Experts of a small language model.
Size: width 512, vocabulary 38433, 88.5M parameters.
Experts: 8 experts in each of 13 layers, 512 tanh GELU neurons an expert, 1 pick a token.
Below are experts of layer 7 (counted from 0) of a mixture-of-experts language model. Rows are named router (the router's row for the expert), up (a neuron's input weights, with its number) and show model dimensions 384-447. Each number is 128 + 24 x the weight over its row's rms, rounded and kept within 0 to 255. Numbers have three digits each.
Before each expert's rows: "mostly gets" lists some tokens that are sent to it at least half of the time. This comes from a sample of Wikipedia text that the model never trained on.

# expert 3
mostly gets: " bass", " guitar", "-R", " glass", " K", " political"
router:110152131166114118148090127124141136142147113112103112150084127118084155142157124121090112115114127101108149161119171141098119087112140123137127091154102185131139120153076154102161153116119112
up0:133141153158090143140122166091121122142152126123097124127096109122147147155143133085098119126111114137111117148099181134100101123089082128115119125132119160120129120100125171134125155122133100
up1:090122151138112102132140099125151113142146151153145112110158125084123118122107096130115128093148085085129133124158136098113136070139062149160138140162107132100148100183136126103114134132100143
up2:120091146082117110116129159129115132183141156159112161157130094130109105104159124127122172116139118106139114145146160173129073101117127153131124110143069139116109156166147184144161082117126141
up3:109130147115087147132095125123133163153140139139133133130122142155102172109143124113109091137135131113109187147108144155139101093150140135146102119080115142152149130101101166137138102107095109
up4:121114114138112103133072150102129150117093139095169101153126144106142123152155125123123124115134128132143147121101128131152122156132138141126139188116144143078129122114124169120134112115093122
up5:145185091141113120128132167143105157177164146072140101082121158117172176101138119105141121110121131108105135106113103135112142180129083112158120131175094148118182155131135134130116098156118115
up6:135129138079133094105102106121112152155137102128150176115135121155114173123159110091126137102075136137101169105112142130139178126160123067104156134125114164115137152157100142169155126064154102
up7:147158118098102094133116120164145121121114132104145147118128197155147144130127107096133112166103137100090182093132139147155109134123128166120078112123078121107128130098144135139166131129103077
up8:106133157123128160140134128105122116123133146098100154159103167105144146126132097141118128140108153115108156110080117116098084095149148147131089147102154119125129119107120116136122098126123112
up9:116155182132110131180152154126099100132142116135146152112142106101152117134114134188108117114155127072121194118137126102117150106127133150108085154095112096152135149099124122140132169095087062
up10:117159117144160174130083139097116067199118175125112110110149127098173181155133131138116152111112109067128132145126053131138145127122129084144110107133063094157159119150118174142124084112121150
up11:119113079063148154132081119144146150106142129122120151133153107166116151133158133125149109134121140119115162114098126085093134106160178101125144105118085132110149105143103141129128104152077144
up12:116131123096141133156120140138130102097147120108134111101097113097133128120081147157124113113141119148151134124140107133102142140117157149136134089152124150124098069156132140125095138154088099
up13:117113117123129159158103109105165118150110155156093127141068122143140145154135106122115084134145089138140135168122101112110064114127116123124108135123116112111173092103119145083169124094101138
up14:148108138125122174150109112116166121149177114170095092124147117114151121140129130109163094097119123128140131148123116123109147158129099119141141072142094182148100106081123094137123158139145135
up15:116152133134149162134096151122119126167115158104140134118090127133146128107107111097117110115121135093119115132075169114109115127074111142159117142144154119137162120124100117120111159132081069
up16:088128094105151161153107168133120115117145128145143133108162125118134178126113137132111087138144132155121185112119147112117135098128143148147122118137107134141134140101132170131174124131107120
up17:133110121121134123153105145105161159166133168113108150117113133130099117146097142128113131097139129121123135161109134097097092130104106109121107079110134150084166144115134138112164107102094106
up18:117102140115135166152124117131141127148128153148101105114102102121154152152119126104108116134147139121119130148134111117101115123156132118173106089136127111104118104110107168111135096123121058
up19:107137166175100143188116138139184129121148157082137147083069124162167101112162171134134085145146126114077150149092094085098136124167124142131118176135119134089141125092122147113113150123119144
up20:136103184186120129141119112130144134183088161108162116118118170132141142121099145099125113130096116054107142082106160077124111085175108123098106106144107143103101127104132166150136113114110141
up21:097139143143125089133135141155124129096107155132102148129122166119089143141128149095127077169098129142080149119126147128114112108132108103147155125144164162074126136088100109121173112054117116
up22:124106157143109144147064112113144117141159146126113118135121110097151153135133148127085101128133127131106163125096143131117088113122100120148100114104087127145161128126117159105120138112124132
up23:102128165191124069127151138168114138190103127085118156127116143117158120135108095146135151091163111109120136145129109124147140119097117126137138121157123128135133136114141104129109137106087123
up24:103125119121103079138105127154107101140100143146111128132136159110156128152142118116103114147136139101102136085109129130140112112103141145104123149131114118113119146109103107094155122127074077
up25:128088102126147132131146148104154144195101116120149144106152129149111102160093098109108109128103128134104122147148145086095127069156093116124134078156132175146161126100137154133132108143086134
up26:114171141156149125157076118103155160126129144136132095133142142098129157149138127132147120129130098119139173093167111089144112116112117101106107102107102118136121137118150149114143119087146112
up27:113132143149140159157123126140142064135156133121086103079123138145145154108118105143126124121129154147067108125103126155145137135163157128137125139109126110108143132109128117097123125140109102
up28:106110115143132147171107163154184158101183142088109124103132081111160174128170091115144089127126079101151151146178119090125103124145105081122151159098112088151189092147111145137167128139120074
up29:094150145121142109126172125096165146104138138088130093153075162137144159181171146112128080115179118126149166150164119106107139146122116134157142101165150138117135121087081105134123149110097101
up30:145124101117115136154125114116132133100135095134092113120105126158167114140130139117101106126114122137126166146114111130115094106120100104093099111071107145129164136136137153099123126110097081
up31:099098128154113136176107157128127111137137120110129152109107135136142161156099127144081102109140105118066146159132112122128137144140145103144107110136102141127115128097144154088119079138110086
up32:103084104114141143149118131152126175123120169099135087128131133152133119133144149129135123119117144127131148119093131145128122127128093180105173085136149120105143111112096118092126104113131100
up33:115115167174105116107098106128106110178133120127114153162154093184142114116146092102128111149152090081096159127118107120085107080132116107128104115145119173102133150127142125133075120173085134
up34:142088141102085091125113122126183138116117111157168126138130110117127118145163119124142157087138138101130171114098137111123133166113143165103122123129060128125109165101137143129140108124116137
up35:126145150152092116177086133117113088106114145156128102151127152109092115143120115124162145138144073080138121090085118143155124133142121145156074149143151197111113139078149134136120140146104107
up36:145087110094114149168075128108130143094185129107074152137128100144138143137130132118120116120143133139080166104088142118055125109153172132117131101152162146128094085110110188120119119159134103
up37:140154135098128156129102116076130132132145114121065104099129141118143168155132110126118142146175124118118108089117114076098115099145098128137139130140130153113132124098124153152154091108112105
up38:154147129121145131139086119107110123139120138108102145155067142075110130076164114120083152144091144130133140093081167140116106131165154151114148168126106122118177105151146119114134090143106137
up39:106099151120081096163099130181138128163123163102120130148095159138136110124133124117118095131084089107120163138127132099139120117131118120115114127147100133138108104124140166122140151138088087
up40:113143119176078132145073137131090086109141181169145136130139126121097129166092123130110153115116078127150146087099145172131122090095157119102093130159133110152131177117136144126104153108117071
up41:129122159143098115127116141118137127173104137108117148131078120122182164136130089117126171148099101091134139145134091120053103140111125128114100088151098146095121119159130181150125123147115136
up42:127123112110117136115081148121096136138165147129151150129130139181119154128150152102123174123098145122148172129151165086122104150123153079108126116169120144117127150176116157118117129117109104
up43:139149146146131085093098115122108112183118142154108184153127160137123155143119127115096101100140119114132171126125127128116108104137107161106075123169138152102137157132106176145119119126142107
up44:113093112120140128091131125107172159219159150149130156133151122110112128087075100104151135122104107147144107134111099086095088112141140098122142053127092143106103098108146161128079147132156133
up45:111136134123106155112088155116127127154174132103094133125132133180147166138173127120088132092154133137102185133144169140111075078135128113165120114141093162117155164107121164146148115107123086
up46:104086124128123122172139144118150129108117150104136118117139163139099130149118104125123099116158119086140126104113115172141113143155115121117115136119051145125121138095099152113158130125082142
up47:116113123105134139170142146107188125109126133117096093150112168099165132170144142124082103157157103115132131127120137139137122079105131143153124125144107160131129127101075140091164120112135079
up48:102130144117125134149109121153116149125109129122077131104112157085148141092175123086156084182127132150136135105105167177107099108133157158148130153132135120100157135132101151102113076147091059
up49:093151113107098142126086132153154138084129146141089183088084134121157170148113118096097050120135138130086155152141102133118105114157129151128111117095112145128150094125102197090137064123109102
up50:106076126097094105111112124177143144135125146147086127127082175134126125127136118094128115190137105164127117126119131165133105173150141142094092155120153114122125167114110094100157113135051140
up51:135137165140156155152122112113105124127137119135117139123114129129103130099127130162094152095156094074145152085118091112064089112125129154157148114155158146134169133150169168154127142116127129
up52:122099152121078167140122130168156125139153134132099095113111120131138135158151128088107107148111126148131151148142147117077134130158122079134113112143081151117149145109133168133119121134110066
up53:082101135088076180117109144125182122186149151087088097128082153156120153107185105143084133148113107148119103173135169089094107128145134158124072121098099141113086102105110135118140094146112121
up54:143085092113084120135125122110139164124111107152083121153122136110127128120118116157112098121119134132150134114134118156136138112121131132126078137162068087119149130111076147122161088153075066
up55:127094097142116120156089135111145091140153118106119174098105113133128194140098096093106073119158073114156135147099121146136144097134083131139106136112109130136142165135132158077129103134119171
up56:174132126126122146162109106105071131189128108140083126108142126128097140165115083077104160160128138154143108154126122140136130110135109118176110081142122088119138131151102184123140117128128079
up57:073105135106117153148093132111172119097151161146145128135152122120131115145139155110119122135172117110143130139136139150154132083143148157147128117080124127110112135134087169128134136120115113
up58:093122133131121118131119148099150120115098144119093152126081148117139168165136093114073081147151133141105122160115101156131102117126124150127083125110111126109160123128123101082142103081115109
up59:105152164121126157134104146137108129144185147112099099105121133132143141143118131122103116118113138123095153158138095120103110142174094119102087094123114082140150123141109185134174121131140145
up60:070160114143128113099119173142108131138138132111139114141060147118133124112148109133138087142135138130152137088103124133102151141130175165127089093115123138103145099095134146148132117138122069
up61:150129167131152097171120134141133064141139155105121105080144156122176160155161098116081131096161083099101154142116119145092156107163106120137098118110094129117114138114125145094109147093102133
up62:091159203116107152133094145151113135088167148161127129115144137143164108133084160160145145171124069069079158133116113098063105104165161107165140110125115121107129130146146140155106154124173139
up63:130123136144122125137102083139113148140152120145140159092105144128132125085126140124060075141094147111131163084097181141109124141132165112128117131088141150083156129089133163117052116119119117
up64:097134108139122146144105137136170104124124127103119145097102116125119179160113123086089067135163095125129119158134111104107133112147097125103122117139140140100184114113129156130141129136114100
up65:148093092115123123150096095143160091113130170110153138152112125102136140082151086150124090125147118109122117133098094141146097146125168132139109165145116157126148127153148136131148110114100103
up66:123098116144110104128146168122134150122129139152132141142113114179114140144110122130154144112141137091125190109144103074132153134154158098103111108117086097144161128100140159128126137130086143

# expert 6
mostly gets: " University", " York", " Cup", "ton", " City", " School"
router:135169164108133127167119140136141133150146095122096144162055107130145119131118115148129094123151082119103159138130116137130111082135122103127137136159114178143136142153099155137136097122119092
up0:137115136114120145106103165122091134179128129160118107146112134120136129070131084155121135129097105116091106131113162094157128110138113128104125076142114174073163114158142167138116083099150096
up1:150107160150095122151101151128105107171167121133098147093146114120149139150110139152137111167121103099124097134105118106167113101138107101128106100116123132133113156115105112163118153118096137
up2:070124122132139145157116101128151096107128102107147146099099104147124126076108103104087130143153128159130107116123123099134082110114127154140090104131153133098124144133136150122144158122118122
up3:109139117085163127125103140111175067129112135065153106117101126121131108153122086107107114096131159149146113151101135143142145122137139145101123136126144142113165143096104178140156154094149140
up4:100163093109126090113129143128124132118098118122098154126093104110140121181161085077134146121142161139096119137140152140126154153144120110103112102155123124139100142126154147131142123131135072
up5:128163150121127135130128094049133121142119173102122110081126145146141132164126071124109104161122093130158135159146111126121145132111097100148122119114145146134127130122155131126117104086154129
up6:113114118106106119137133126140174120180122135132114140133109095180156093195089135156086131169106105127109158137180115129160128111099095113098105117100134133139139141120149145146156122153157121
up7:111127114156137166152113126133124117083108152100109122088142154150115146134119139130096136116145129155141106176113152152156084107152144170149133118143128136151131159123121119132134101113150088
up8:113097133138138131173084146157112126130120086113144063142110127125143170143099111096104134109098106106084150136149133127098166142150121173121118153143111122117123116135118122156091121115141105
up9:118109069140124101108154150128134124126091131141124203126119186126084152126144154052123141154106147141146087103139131131124108168126160135096128134169125107131135125103173111113144097156100131
up10:152128165118134085158096114124112155125122093135081089142148124152137147156138138125130130121098180108138167146124090124122138120124147115136093122145124144172119170156109151122159138140105129
up11:089135158116135130111112174126141133128153105158086107105112162129167118116104126160109084091115109113151175158122161167099105113124065114139107119128072148120141147118093143065140137146094118
up12:150164164137174138136149140186192155113135115123122139104084138123145130142120133121133140110154124133107134134108116145103143111089144150153120154165118153093130138155086133158133133134121146
up13:089145123129141111107102112150144135129101130151121143125133166142107137165137130081085144114126128120155126116092150144165124130100145154115103104118117135124110157128096155098159120159109124
up14:127140131102142139165126134148162122120129190157135133117105134181113090181111151077093106113161134136081094121100147154121115109131135114143123117115133138079186123123080130127128139087116124
up15:111081167124120131134103160097107130111130103141064141121159109148164129127105124123140149129074116139113103111143113152126112148118138131103119097144150129106145125160091131128130118148122120
up16:156139096105095142169113104063122150143151092098143160157139092128132126134128148134091127107145167115154142116133119055144092128134112120131131122136105156118145128127186128089138149108092116
up17:106129174091080134122115185115100109151169139116144151099143140106146155174125102137122131125116107123107179145202120127137099119119123121129134106129096148147171119112097122143146147130096135
up18:120126097133147146127109123140144131115154164123133098130128124165086140092127103124115111085118094120149132165113108162128151108162128089112124129117104154118132151104168159146128121115141141
up19:148109095148107125129136147153102142100148185098140109130091145152107125122125146129139130160140158111158115119177141119109121156162106107135114109126165135115204116151122131080125112186120068
up20:136145131117120138128140155114126119104139095130131134121093115109153168105143137131149129117156097130153128073137102097104113130138139127147142119170130130106087069109103102090147079117118121
up21:125123103123163126161125149145136101113082130175142133101138108155125122130120134117146161149157106102112182143127117125105130158125116112123119131128100136126174111110099165125133135148093083
up22:139154127152107144129118116117145110111129144086121129144114143120090182128167136119168117138149109176153116132134116102092135129085186086177141107085143133175118117130108117101142140134106080
up23:096124161147165162143101131141128119136119121111104118166132118087149085130159093127157148151090133120100149159099114115102080088141089113120115083138118137186117125161081119092107131088117135
up24:144077110122110127091105148122075161129126153125136120155142158141137129133119134122128164100062148102073137147177157146126115158139159135095141113138128136085111141122145123061150094155098132
up25:109103164144125138138128129123124105116153125071149130151120118158133137101138107117135096120111072104151168066147183154147145100171152120134146140117161130104104143132143146105137128125158102
up26:161159181150135152167117167122125139119114145121129134168106137141145140126117125136129102157123106145112147091100149138098133114145099123155106126126154078143136072128135129147115135143104111
up27:136086125133111097148125109125129125091138123097130080151109135110172121132126120154138140140157107117094164115102105118134142166148159152109117119056119147087110085136122114154171146120133081
up28:101168149205119146110109136147147066165146155112145160077146151146157144123107136091129091111152119150128140104099131162096166095130108132174115122072113104111170097059135105137139129097146107
up29:125099133141156197159139094131130117123207125129119156103150112114101152115135103147144116100098129156092110156105145108118119156154122129127132131109169153143135087102109117133117102094136120
up30:154133160145105132130077133150101113139130170171089117155131135144083116169150141075120139095085135145100121118133150113111135105163146070134113115114125162106170157139119161161105158124137151
up31:165148119117098131144153147120139144130135102171110133149146140146141125183150187096092117116174123107080134099136125107125149132124104146158108048138104100111110063105081148124141172128106051
up32:105118143163141107178094129130160094166155135115115113131137117114136127141099129128138133141126127113130118100108118160128154124143117121126149164128108154133150095087148125132098151116137070
up33:142086149064103126127091109093096139125109153166079092162162174159097134139179109107107145102065138151153137160124159171157151123141102107130146157143121126135160143129088148124144112130128097
up34:104124134139140137153134124181156126140145093164122115075162116130144112114109153144141127127133078146099106096155113136109110108105120139139118125155108157073153090152129111109141127122096055
up35:127117087114091157134136097155170119099152146143147152140153133131085164084104150155158141119099130110127116138123139128151128176168142186089097117112129158137123102132105150132136109161062092
up36:132122130159185155178078109157184083151170142154123151111147157136165129124122151147152110121138126131115162123099139126114110123117106076137125165143115138150109094148136120160175134119133075
up37:133089165128187148155139057099176108120174129084150178064121145130117148139127103141118120107158060179155146147127122110102118125159119119106130157125148122118130115136172146145092116098122103
up38:106148129123115097152132101161101123116116117123085124097056147173152128127107085115153090116170117151153123123128134125132154082129107124158106117125132163091119093100116107141118125071120095
up39:105150147106123165145128125121170147116143124145094088158102123127126132117151128127113108154130137102129094083150092063102119116148076159133124156119088129149173094111148103106146120129125109
up40:101195084138127136166164139067131100130117144062129100147123119100140154137116125151144130103163105156159105148118115103132171080122135182086113149118087135130117151120150126153105119098102130
up41:122101201125100105154102142123115109161163091125124135042116115099186100128161122140137117147153140122103151131106115145126110125145125100129125159102118156103134117126129133123116134134096093
up42:111117119144162130193108100180187158087116127142093136107166094114125140078160098141149138194107128135108110138122128113135139123126101112116135090125145166101130068111133097131123161143109144
up43:077110119163169153138109105143090136128146127147107168090141125146138144156154138142118131137130144135069146134064120128119128146085124079159156109129131133117132089090093112123097138126095114
up44:148143145087118161113152129106132137130177140096095157160132126144091155142122156072122097138118152140149093141140120116108129089129184144148132079088156180139149110108085141088173126162150094
up45:102116153127052106095134112124075117133097151130083130159120206145106139123136151081099099126130123142087123126165180081114149158150148127152169084097122105085130165102109132090156106135087112
up46:096094164134140103141157123108170138098158133106096041189136143086123168136143099127111153111151119147161124145129130123122127111107132155136127131093128149124137130145120127149146115087104087
up47:107104137129141116141110132162123166130097129172057132152105107127149123135093106148114138137072130139140091135125129119127113123119110128127113133148117163124118117139119127074129111142079105
up48:133126099104094112106152111135111115143154130136157153125120169138159126119143122115096068153128083158165148084144132153103136137144126086138091158122139105116108139092106146140150076123102123
up49:074163161132149150133135175116127143105124112169115093136165161126131165114106107171130103107110152135106110133155143160091139124161145148142079117145137116104137140114142150147148171133129133
up50:108116181166158155161068135088139137125118136123095129127113110144127118139133111098121159169194154125080158101134104088142087119117122113126143144118105096110153119139102145157132158160154117
up51:082161117137122133161110168115121113141132127103094112115098128171151143158157083095135137118152108161114117161107117124110103151142131084143131157148124135152154109145117139137127142127167146
up52:137169136163153161108102181080186064148121159120146141142111160162112087140109103074128092118107081049139130123143122117139137167119106099141121123137116108147129145096164127158173150103140096
up53:123168142126145099170107116151119130143148108136084106114074127084133130134143131122150171132169082159131128118145100057136138111109100123201116144138135161111144052139101133152133134103091131
up54:098114138129132095136158108171139184107132105141143158127134133141096138135098171099133114130194103089111151075086134127138085121127098135133121092151128133136173147086109130154119163101116089
up55:082130128136112090165136092128083110131138122097128170119124125093119157140098146133138094083142146162107129093123116151107150143154148118124143075118158165060138106121137154105087126114085099
up56:163145113089137162126064101118117168147114150137115102106119101089158121168123148148118128071106145124151126167078117080096109121109112131149129120085097122142139123119086121135136098164161162
up57:116123121114138126160092097142123137124134120100095101127078098126140122136123119140111103159150130143129122137076103117132103146171101091115135119091138142078177122067113136095140156135116100
up58:058093147140112115121105180123141127124118101106153146178131141118159127169101087137102150113128131097158171058152138126093150100156080148123076173170111134144106155160128157139184098160086130
up59:126137108107136156136116112106129156121123144121112122149128108075134145110135102121101153115165140144132155138095147136076107076143168205148110092134109159111090126126111133100131118172141103
up60:142133155141127127134147097127078145171144094157104116133125101142062151121135064212130131092098078155138134134091146176124082111095107149139114081130119145148149105145089152135089082097133117
up61:088103094140134145103112148142131150098081118082129152156132109147141114120092116144113123180163107148085115126124132118136117087114090197118121113108076133144144117173107141102151103114072117
up62:117141110105190143172107138164166127126130110126142090149156123117144093066139104113143150172076118147160147094123129133126103106123091115119136125151144140111088124118159112104100151099067114
up63:143093118114104087114132104111083097122139108144116133163162133111144163122116085130129143125151129109141124150110129135120123142130135168171101154160125091138116140140130116081114108106111095
up64:110153099144139119130140150095146118173130147114137101117160093132140098133141124106146094108126129089148105160154122118143144165146132134124108156136130087165147159114098143106180118129073118
up65:140132116095121099098113152156171144153098109155098143091101108156155099158128099095108111096096143126119139109118147168134133117154111139103100154119113113173095159119113150106193091127132102
up66:123119164166167124141127123126084128124148111126167080130109129156157129173139095127096133098126096125128140174062151101105119095120116134131116109133105181147117169120088104100142103125155158

# expert 1
mostly gets: " which", " that", " also", " not", " this", " when"
router:129122128118126132145103135096120163141150100144120139147100164107139143152184140119119120168117163115094150153141148115084096148112140163105106089142106116110164141141166146143119144109122111
up0:134103148077095123131123127111160093163170151138135136122090143164118132132134095152120133133138164083126134114130096101131111131130080129158086132179130137089166143109143130152131145081104104
up1:128120128114126153113133145130142084125144135139097142108108118158147106124125153087139049133150117150133125155145143112102120108151074122133102136143151116129128135108088148082130159120134104
up2:146145149194103134150104183141117112185122162129107102044104154148154134117178085152116100109146119153104128100116148156068144098129120150131115156103171128075177122118126144118116112092152108
up3:033146135173152152134113171155133131127099101062120106134156097123146081166136154163113133114137111107155094155108121131111127108147094091121139083113108123111162093153147156088151149100125177
up4:110096172143147115139154174153112156142126141134093146137106124143120098111121086105146107123141141116116176112115140164119148127162149117123149125119147129116139105116143112134113143151146113
up5:126152153111092139154117113126137111097102154126085168141109148152148155105144075120093129166137149147135144113136151132082144120150110114084159109120134153158160125140132131120122112147116165
up6:116105157132072093158163158184096146124102147138156127123123164167136123115148155175136088149158120131152145098151160143160127125127125084110115115153142128091131175126116136139148170125156128
up7:101135142086108151138126128102113169173140140137174123151089096115144132165170154124130165129134112129131125121127127075123155111084091096115122120145109131149154167088126169169121136092122111
up8:122131164166109129139136073151183143127189116154122140111133120093138132139150105117146143115081108127103127125074147154062144105131145159127133103122146084073113101085163149185119151113144128
up9:139103102092125112132138187105148100146119193141149099154120092134172097156159124128148143112127140125154181117095127100174135152153093141094072102148107187157130149129129135146136118145121121
up10:193112114146140124159089132112158143130132135159145141152111133122153129104104141126124163126089101118084131118140148162111097157184140130113087152122113124125116121116127170139140094137155110
up11:089117137136122147141102116134160140150116160125116153148166124149148110107140108154105106168127090108138111131118178133109082092085125159139092078162145131077137116091130113145127144097136170
up12:109109141118138173132139119090115115114132129128130101119090141120116158123180065084124060163153134127121142163111115105140111128097105158070152090160109104137166165140102129094166125117095128
up13:112155159136111091135120145150114124135124130140091159112093120149157119143113110169147067122147089125118132132116124135093122122070103103133189102128133130124103123131132115116100144122102109
up14:128159163110121135126123157116113158126119129122117091108109111109139119110120125169136155124133136133070137147094141130127134082103135122119133157134114113086137107126092152120116144133120166
up15:153168158090119121125101096124098117157127155128074117131138157056174099123120135138147104137175146121127140111089122116081103107185148137104106115106191127123179148129144140145120131118153135
up16:154119123115097097111125173113139146131127118100130145099082123141128141091170102121088090139112136116142147128132158098139109115167097180115149108111109159123142123111112124139105111111146106
up17:114133138117144143143151149125122114162148143076145131149034135105126164104144113165119103135127087150126121137130135137124145112122117160134142092097125108112119082174107107151137151142122121
up18:104147131125178177179131110103152127153130126140144151092155127089085140095151081154113114122113106140102142135103081083137087124109126161123090134138120114115154136166124116094166144116113133
up19:131166086079128156102108115134125115110151162090114143152118100137136158119151134107106092143133136115163139147114134142090063149083118152101037114119107097124135137113120123105130134102134096
up20:114097163133111109096092116146143123129142139117097144168149142160129112125138127131152132135120173160093136107126133122128078132139168106100113147086114112093132069104117101107129124129104164
up21:132153105137094152135129150151147108163135153142141121136103125128153096135117115094114121141165173136119126129148095133117116146113126085105118152103113107126102143148141105134142180120130113
up22:110113133164126095108090133131073140139152134137141111099141144110115110095092127147147142116132124089125110075121115129102130133160103112171065121080159098130107089137104178148123131114141132
up23:148124105101060118164136168113108139135120137134125106138106089110149139157129133118085092129095128130125150088115139120140128131126139140090091103103092113118126144095128142108129133075146094
up24:152107127133156095099126101174125121134173162108100176119130166166107167152114100129113107113117130137111144119147119086121118124171163130137126152118099125123168141126113147131099121182149110
up25:138150131092151138130147121155124096112097065116108126111118133099150069121121144132126158153145102108158133106106080115121100131154107115136099123168136167126113158084115159096155145107137096
up26:130139126096149126137113159112098174127151137141120115115096168151106120131120083114106131117099131100070127103130113160111081106136109133090101131125148131051124141161113110099109067088106075
up27:109149103150109144136105119157171133096103145115090125118101136136120143120144140127136159126227147163127124173119145096147158153120084110136141133174104141116151170114135141115119100111088100
up28:101143158113103104132126097147110137128154096120135145108135148158173137104090110118109106122124115135087105096089161120086078117094154155139126074103094095079141106091108139111118143122131110
up29:100118085119091113109128129079100140129168136118142121153107158134148113118136122144113135141128152132163134143136134128139109109140115118126106114148142165113160129118128158141117123112082110
up30:168136111107108123128133081093101157142149115186119148093134104100130163153100112114141110079158117107135152133144164124147147128139126159125130130083087127135142094179110191170128111156116126
up31:072114127114073128162100123123153149124151125090110129103123160150121173175137126123138131114110113133093131129099113148104082090080145092156102124113124122110144113127123152093138118112113116
up32:138128180169140145122154134089135146115125144185141109143080193141121127118073105107078100125174080121142136123174103161133143164109104141134105107126101107103132099106158145134119102105111063
up33:145090158141129122156126106090161164123132100117140178130124110098140173129130070109112128137090100142122124096144133085098112146138170099112102119138083169108127093127119098131114105133114087
up34:125122141117115114103137125090109141116161109128137119119090132103157160088166101096133140148104150139131135115142130114108097139105163067130129142132137150137135102113132132137138113104161072
up35:098122154121093139101133148100155149128162128137123115148127129166170121134137157106101135104120115112138151103158098147144109064145146110125142111141120116131142180104123145112138126119122088
up36:122101126111107150111118127066135120125140164111107135100142083102127125106103115106137082106169122151106136073152127136124106109097137136160118110076111152127121164129151141101110127144109106
up37:154109124114138127145156120126107121157122157123079164114096103083123153101096096168098107156105150109139137104084116144120131182105132170176106162152126127164169090103140157159108128127131136
up38:093115129133097125142144109113148077140148164138114154104098157120130149121123117148113152119132107137142088096141089117076122128128087088193149126122143134107088071154109137148154162105119110
up39:107128142107159129126078110134097120125145114142125155087151117160098136133110147055125137130101120124114124137155094164142153126123104140147130091098115126093168156171128120172105109100084124
up40:121140174110116074175098113131107145108175101159112151144106167096146167143163124124148134137134123138144141108146119103125141122163133105116146108177163148086177128133116150172132132092124085
up41:157156132116133116154099125093112106129139108146110106114112156102142108127176122130121119136161087120135165136082122147121115132155108107152103106131094100134116114117115126139119146127105119
up42:125085133184098142109136176140100168153142153123161133129127125161106117082120138085160128142093131123078102102115180146114095115136138121112111128125146129152120120118124163106131116125110128
up43:120162126181090115154098147151114174146139156089164146122114137128112092132157148154106137131138110102142139078148119118104128135162118102115088144116094148143202091162123108077144111100110092
up44:119144179135111150123087160135110162151164105127093141167170142096152101123117106122095140098148152121087121112145124090102116150090125118146131095150126147117114132127093081104131133107117125
up45:121156131150099139145122135193130181133118138147113149126124136135111125140159110119120118125167081080097165100098106116063095085134109122161116103150157108146119095084120127094111095140107120
up46:126097117164124136160092221134131101136116148169103122103164144202145137142116165115122110129119118110088135128145128143089138126132146102122100160119118119109100144134124178102126098160106127
up47:118114150106115133126142145095109149126161141089106162062124165204143157148101100163150106139122134099087087139100121139077117104085122133127142143098139139084158124137149101111140107102155107
up48:124110140103140067124137142071123123128112127128113152124120134132121128123134150125112129171115124169164116132163139130141102142143144089148121113149114111118136135154123153134155119155092103
up49:127154158134096122169138101111111204139148130144121133112131086099135132184116148109090133162128139139102096131097118107136130157156107130149138127121134102096120130147102152107107110133107150
up50:096121145098069131119131127092133157159155125095102160083128135140157162144178125085124097160068099132118093124152131078124108119081107109105136112156128107122139135098096153141107097158099088
up51:136156136096134152120134143139118156152124126118119141161118139151105141102175132134118084097093133163158151145126156157133132141134126131100155159143106129135171139128113137129119116100124105
up52:127096158140138098154051184092145148117127139127129138083104149084080111134131147131113128140083125171110148146099111101139107088209119110140114088125123148095129132147082137172145132102118153
up53:097123127119104179116093136094134096126148142164082122138145119168124122118123117085152126125165089123135165161156145115091091125132116111119121108140135126162108079091168142169132097151156111
up54:153113135103132127138116154089086113153140114140110124159114160127149111136139101141091109155147099157147149122128117095144161118168133110115091111141134128144160122175128142126172076132133141
up55:131162130124137111159153146140157095124142117144108074157148116142093115141116133133124158091151137124158108143160092119116194131139122105131094129169060097090140131121109155103099161136091127
up56:106148111128137109107136117134174123125121122124098194088155108144094158121135145130114161158125124106130097127163129137186099121126162113148043153168097100130157173141098172137171073117109126
up57:119187134126149154130143157134126130123157121157141108067128181157154127090109110139109107102095108127140103096156174156134130068166139139094113145127085118128132119122126168136143119102118140
up58:136103107082097084102109147156138083154170092156123129093126171107085124134101128125127101145146107149104127098126122163142110115163140153097124129085080138118161117118114139149155105118143080
up59:103133163112139151109113135134134091141135166083101113100123123156150161153133085097125140101131151137127153104136136125118129122106113153120098128148100189120142123125125151110088089135131095
up60:132162134163163160160123134093151165131128132162120107130097099117139138166101161123118091119164120122123138084158106070124137113148083112137103141079113097124134103102140129119147107096096140
up61:107104142077152136175122136115111089155108154118091145120111144152114175122158129107159088130123129176133099097124086115117110148123093035107156136101133178122162083160142131146113116152117115
up62:096087110104105154180122158103157171106120172116152117119140157137121180134175138123120160153089143113123149135095118102085106155130111121123103109134133088130143174108129155134123118197107137
up63:100152117078101103106149108116151156105133112145148092132142170172155129123141120179142122152184081123114124093097112124131152143134111118113143126086128118078127090107147148087148133130129111
up64:110119158129081159102118101133142103133160141125158110154141165141136132122090100122134130126155091150110157132154090098121118124126127148138118096145143123119109133175132148134110157123148106
up65:115111142121092136123124104152147164193135133086137069134093139136146119116149104122129110141119133187135222094200106122127116101164072112125134174159137137072181153109106176113122162084157104
up66:149083144086104105130110151103123100155123150146138118159106138150174121139077130099147099155128108105113189141143109093097104136116109096093112110108153144106153131084146118156149125139149138